{"d_model": 256, "n_experts": 16, "d_expert": 96, "activation": "quick_gelu", "routed_scale": 1.41, "balance_loss": 0.00295, "balance_bias": true, "norm_eps": 1e-06, "tie_embeddings": false, "optimizer": "adamw", "lr": 0.00162, "beta1": 0.9, "beta2": 0.99, "grad_clip": 1.0, "seq_len": 512}
Below are experts of layer 6 (counted from 0) of a mixture-of-experts language model. Rows are named router (the router's row for the expert) and show model dimensions 0-255. Each number is 50 + 15 x the weight over its row's rms, rounded and kept within 0 to 99.
After each expert's rows: a language model's description of what the expert responds to. This comes from a sample of Wikipedia text that the model never trained on.

# expert 14
router:38 58 30 67 51 57 70 17 35 56 48 69 62 68 48 30 63 30 33 62 63 35 54 46 69 57 34 66 54 55 58 18 71 58 34 49 65 72 54 57 51 43 58 72 51 73 54 45 42 33 58 50 20 57 67 84 65 61 46 46 58 65 29 61 45 53 90 47 55 51 29 42 51 36 45 63 82 67 41 32 53 57 74 59 70 74 81 43 28 55 62 45 46 47 56 43 57 60 23 43 56 48 36 47 70 59 37 62 27 40 53 61 63 49 43 53 51 36 49 69 43 35 44 38 36 49 39 28 60 58 68 60 60 40 60 42 70 53 60 68 54 64 42 32 54 41 44 57 40 35 65 51 48 83 51 11 17 35 65 38 56 42 04 61 66 44 31 39 68 67 36 79 61 56 48 21 65 52 75 55 56 52 54 59 50 34 57 41 58 49 35 29 49 60 32 46 55 39 58 72 17 71 51 73 65 34 74 51 18 57 84 51 53 62 49 34 72 40 29 57 53 49 65 41 68 47 31 60 33 66 45 27 80 43 66 56 55 64 57 35 46 40 33 61 46 37 74 51 67 37 45 42 19 24 54 42
Prepositions and connectives after verbs or nouns in prose, such as of, in, to, on, into, about, between.

# expert 10
router:40 36 35 37 40 41 35 22 36 50 29 62 58 47 36 29 46 34 36 88 62 50 52 45 36 21 45 39 63 49 64 49 18 70 40 50 53 82 44 51 33 63 41 37 70 81 70 85 58 33 74 39 45 61 68 65 69 58 56 60 53 37 51 51 61 50 57 60 65 48 31 41 50 68 42 74 64 61 48 52 36 49 33 37 62 67 51 53 38 44 64 36 42 70 44 46 47 40 27 45 74 35 44 34 49 60 44 70 33 65 59 59 43 69 47 34 65 50 34 72 18 21 50 40 24 55 48 31 47 74 34 43 77 41 58 38 64 86 54 83 60 68 34 53 57 41 70 56 66 71 65 55 69 78 47 34 29 24 63 73 43 34 37 58 54 58 37 39 51 74 74 30 60 41 42 35 36 58 61 44 69 67 85 74 41 37 72 37 67 50 32 22 52 32 38 46 23 45 51 56 43 35 40 40 54 27 23 58 37 61 61 62 53 39 40 30 46 43 20 64 63 75 57 43 58 70 60 40 37 54 65 43 44 43 62 16 47 46 41 55 51 34 43 64 34 25 67 42 76 43 41 40 47 43 39 61
Nouns ending a noun phrase after the, a or his, and suffixes such as -ation, e.g. crisis, family, environment, Party.

# expert 11
router:52 31 38 57 58 42 65 57 27 46 53 41 61 69 45 39 44 26 56 67 48 47 40 25 72 44 34 57 52 72 68 45 53 62 51 77 75 53 49 59 42 38 56 44 28 79 54 63 24 40 62 43 63 63 57 59 50 72 40 55 41 49 57 37 60 54 60 66 33 46 51 38 29 49 55 64 61 60 03 50 64 49 28 45 76 44 55 38 30 63 66 34 42 43 80 49 46 53 20 38 45 31 71 27 79 51 54 69 46 63 37 53 39 58 57 39 65 44 40 50 24 19 59 36 35 75 47 11 44 62 49 44 68 47 49 40 68 56 77 73 52 52 28 45 57 54 69 63 49 50 50 60 59 26 80 30 60 41 36 56 30 61 30 60 57 54 39 22 39 74 36 42 71 41 56 51 50 58 32 40 83 41 74 74 45 41 65 28 73 73 28 51 37 64 54 71 60 28 52 54 33 59 40 72 51 59 50 70 45 50 78 45 60 49 41 41 54 53 31 86 56 69 31 34 57 67 79 73 32 76 54 52 28 74 61 55 44 46 41 49 64 37 46 58 35 46 70 40 65 34 59 44 72 20 37 79
Short syllable pieces inside non-English names, often Japanese, Korean, Arabic, Indian or Slavic, e.g. Kh, ak, ya, ō, ik.

# expert 5
router:35 47 50 43 60 55 47 55 26 23 51 82 71 65 58 31 43 41 21 74 66 43 45 54 40 64 14 36 54 49 63 47 43 60 24 37 58 65 40 48 43 33 66 48 58 85 51 76 16 19 54 36 64 70 63 80 67 74 43 36 68 35 47 60 47 50 51 58 64 84 13 66 70 63 61 63 35 69 43 30 53 58 65 68 56 47 42 28 59 26 54 25 31 54 62 44 30 56 50 44 53 37 61 41 52 70 29 54 42 52 51 67 55 38 64 53 58 47 21 60 39 39 65 49 38 81 62 43 37 58 42 41 73 64 73 41 53 41 81 85 63 51 41 45 51 67 79 68 42 49 46 67 50 61 94 35 33 35 49 83 34 38 47 68 45 53 36 74 72 74 54 50 62 33 32 29 39 56 65 43 64 37 79 72 46 51 58 38 55 50 32 38 68 54 65 50 48 49 36 66 24 33 40 61 53 44 88 33 39 68 60 69 61 50 49 42 66 43 37 61 63 52 70 56 58 65 36 45 43 43 50 52 55 53 42 47 47 69 41 76 65 40 52 57 44 82 59 45 49 38 53 34 44 45 54 48
Pronouns he, she, who, degree and minute signs, and opening fragments of ordinary words or names, e.g. he-aviest, mon-ks, Pul-itz-er.

# expert 2
router:46 36 40 34 52 47 32 22 38 25 34 57 47 54 52 45 46 65 25 72 80 48 45 59 60 45 50 52 51 57 35 16 54 79 63 53 49 83 47 60 46 46 50 72 58 55 52 99 43 52 47 43 55 56 48 58 40 82 53 50 25 27 56 58 62 43 41 48 67 52 70 58 58 46 54 62 58 41 58 65 52 65 35 59 38 57 46 25 53 53 85 41 40 64 32 43 44 58 44 33 73 54 82 48 57 53 37 73 40 64 50 63 65 50 47 35 21 29 31 78 46 27 40 34 30 46 38 33 39 65 61 78 67 56 55 37 51 56 58 58 49 36 50 68 40 58 41 58 51 66 67 34 67 51 89 57 16 34 65 93 33 37 38 46 38 41 24 25 64 56 45 47 83 65 36 36 75 42 55 53 66 62 69 73 64 48 45 46 93 52 33 28 57 39 45 41 28 63 45 70 43 58 54 65 54 45 40 45 35 65 72 68 40 40 36 14 45 44 51 49 46 61 59 57 67 76 50 62 39 61 47 27 59 57 46 69 21 46 44 55 59 41 47 46 43 55 42 40 70 22 29 29 42 36 33 52
Digits inside numbers in tables and coordinates, word-initial fragments, and non-Latin script bytes, e.g. 447 in elevations, Bre in Breakfast.

# expert 7
router:58 27 43 70 53 41 52 35 41 23 54 62 43 50 51 48 64 16 41 38 51 54 52 27 46 59 79 46 52 44 56 22 41 61 31 66 76 50 56 48 28 14 41 56 45 64 68 82 55 47 54 45 57 76 75 62 30 85 35 45 29 51 73 65 62 46 68 24 69 68 28 46 49 65 55 69 64 49 32 41 59 56 51 60 70 39 42 46 65 35 69 50 10 54 75 57 47 62 40 36 71 47 55 64 47 49 51 60 39 62 28 73 78 56 63 27 57 38 20 65 22 52 31 33 34 47 64 21 53 74 38 71 55 14 32 37 52 56 76 53 27 60 45 59 65 57 42 42 63 55 42 25 54 53 50 09 45 40 51 62 50 56 54 45 49 45 39 37 63 65 21 52 65 43 15 44 64 57 54 27 73 47 52 67 63 33 55 31 58 69 31 38 51 47 29 29 43 57 26 69 54 42 47 56 59 32 51 82 57 38 50 51 56 55 45 39 56 44 28 23 65 54 70 64 34 46 43 52 40 47 53 40 80 69 71 60 52 43 48 49 58 30 68 58 43 46 52 45 51 35 54 21 23 56 37 68
Opening parentheses, quotes, dollar signs, LaTeX braces and year starts in sports tables and statistics, e.g. (10), $, 201, W.

# expert 6
router:58 23 41 50 56 29 28 18 28 40 40 69 70 52 30 43 77 37 34 70 48 68 53 31 68 55 50 34 46 57 55 51 33 47 53 55 62 55 59 57 27 63 64 39 33 65 45 72 42 57 72 25 39 55 78 66 47 64 69 63 52 47 65 56 78 52 68 52 57 59 31 64 42 80 43 70 50 60 30 51 50 50 27 63 53 74 52 49 26 25 54 48 21 62 64 42 47 49 24 38 80 54 54 26 40 33 39 54 53 74 54 53 57 56 48 29 66 33 37 55 21 35 59 44 38 57 67 56 37 52 61 56 44 32 30 38 52 72 54 70 25 70 60 63 59 38 81 54 44 44 45 43 55 59 46 35 21 52 47 66 40 57 58 24 48 38 58 41 70 97 13 57 50 43 32 52 72 67 38 37 64 43 53 72 84 40 54 39 47 76 16 34 63 45 31 28 41 55 28 52 51 21 54 61 46 43 75 66 64 49 44 56 80 53 51 45 62 42 49 84 57 45 68 74 60 50 52 56 54 54 62 49 72 56 49 45 52 67 33 45 54 18 60 87 47 53 60 32 52 45 55 23 43 44 39 43
Tokens in sports articles and squad or results tables, such as League, Team, Championships, ENG, Men's, loan from.

# expert 4
router:53 35 24 35 42 27 44 50 31 59 25 46 99 39 42 23 53 59 62 47 65 69 35 31 58 34 49 53 57 56 36 47 47 41 26 88 41 76 47 48 50 70 42 47 32 47 85 54 38 34 62 26 60 59 69 61 82 74 33 58 46 47 51 51 60 38 60 69 34 55 28 23 40 51 68 68 76 36 31 45 41 37 39 50 57 53 59 42 34 40 57 56 43 44 56 36 29 54 41 35 41 42 66 47 49 29 41 77 57 45 41 72 70 52 58 44 57 53 32 54 27 29 47 46 36 51 55 47 55 77 68 28 70 48 39 43 64 56 42 56 40 64 42 42 28 55 47 53 45 61 62 54 62 30 66 44 56 35 69 92 22 71 34 17 75 60 44 56 79 71 21 49 64 12 48 47 61 59 65 48 65 56 58 35 64 42 56 64 46 58 27 31 76 45 31 50 47 33 50 77 25 41 22 76 47 51 60 54 52 49 56 46 57 53 42 41 55 31 28 63 58 59 37 54 60 71 61 21 39 74 52 19 76 64 60 68 43 68 54 44 76 30 26 68 55 54 44 53 49 55 42 46 51 46 66 49
Mid-word pieces of Latin taxonomic and foreign names in species infoboxes and lists, such as -oidea, -flora, Lepidoptera, accented letters.

# expert 13
router:61 31 48 26 62 34 35 40 54 61 62 48 73 53 30 61 58 32 44 57 47 52 35 45 59 48 55 52 73 79 51 26 62 57 60 64 58 71 60 29 37 64 73 53 50 81 58 73 38 69 64 44 39 66 79 84 69 79 55 41 54 51 57 26 52 26 45 58 69 50 32 53 61 55 32 56 46 82 47 28 30 59 47 65 58 69 49 24 43 66 63 50 42 76 86 22 48 52 16 30 54 60 33 08 30 71 45 69 44 52 62 61 64 50 59 35 64 43 45 59 38 33 35 01 32 46 38 41 57 72 47 55 67 65 69 31 60 59 49 61 27 61 53 72 58 50 69 60 58 57 43 39 53 77 60 25 29 36 35 83 55 47 09 51 63 48 45 56 61 69 44 59 49 29 34 37 63 55 69 49 65 39 64 70 59 70 60 49 57 50 31 34 52 63 33 41 53 58 50 54 57 33 33 60 74 43 40 47 48 61 67 51 48 60 48 42 39 51 48 77 67 64 43 66 69 59 55 50 62 51 68 43 72 40 41 22 36 63 26 36 41 20 70 50 41 36 50 40 64 39 46 29 30 51 59 43
Month names and media words in film, music and game articles, such as film, song, video, Released, Label, plus word pieces within titles.

# expert 3
router:57 31 17 34 61 52 69 47 35 43 55 72 66 57 60 60 70 41 56 49 61 57 41 48 66 46 58 61 43 57 52 24 37 71 47 46 68 50 32 71 56 47 50 42 55 81 60 62 45 52 81 34 64 59 74 73 43 68 35 44 27 49 68 40 60 46 49 65 55 66 33 44 47 58 55 34 41 79 25 57 27 43 38 58 52 50 67 38 48 43 42 57 27 46 47 23 36 54 31 27 47 33 68 40 37 36 58 99 52 65 36 66 58 46 58 39 67 70 42 57 32 14 32 30 62 70 49 35 32 53 65 42 46 28 57 49 56 84 52 57 48 76 39 61 48 61 44 57 61 54 65 49 26 51 85 43 32 43 44 63 34 84 40 32 67 41 46 49 71 52 42 51 61 39 57 32 76 50 41 66 60 48 42 62 79 42 53 22 67 84 17 50 48 70 38 48 51 27 27 63 54 48 24 67 58 38 55 54 24 53 58 71 54 56 29 36 40 50 43 81 28 42 49 53 74 66 51 47 30 48 57 38 57 44 78 43 49 86 48 69 52 33 36 58 56 46 53 43 50 50 67 16 26 49 78 57
Tokens in biographical text: first names, surname pieces, born, was, by, as, ordinals like th/nd, and roles like politician, officer.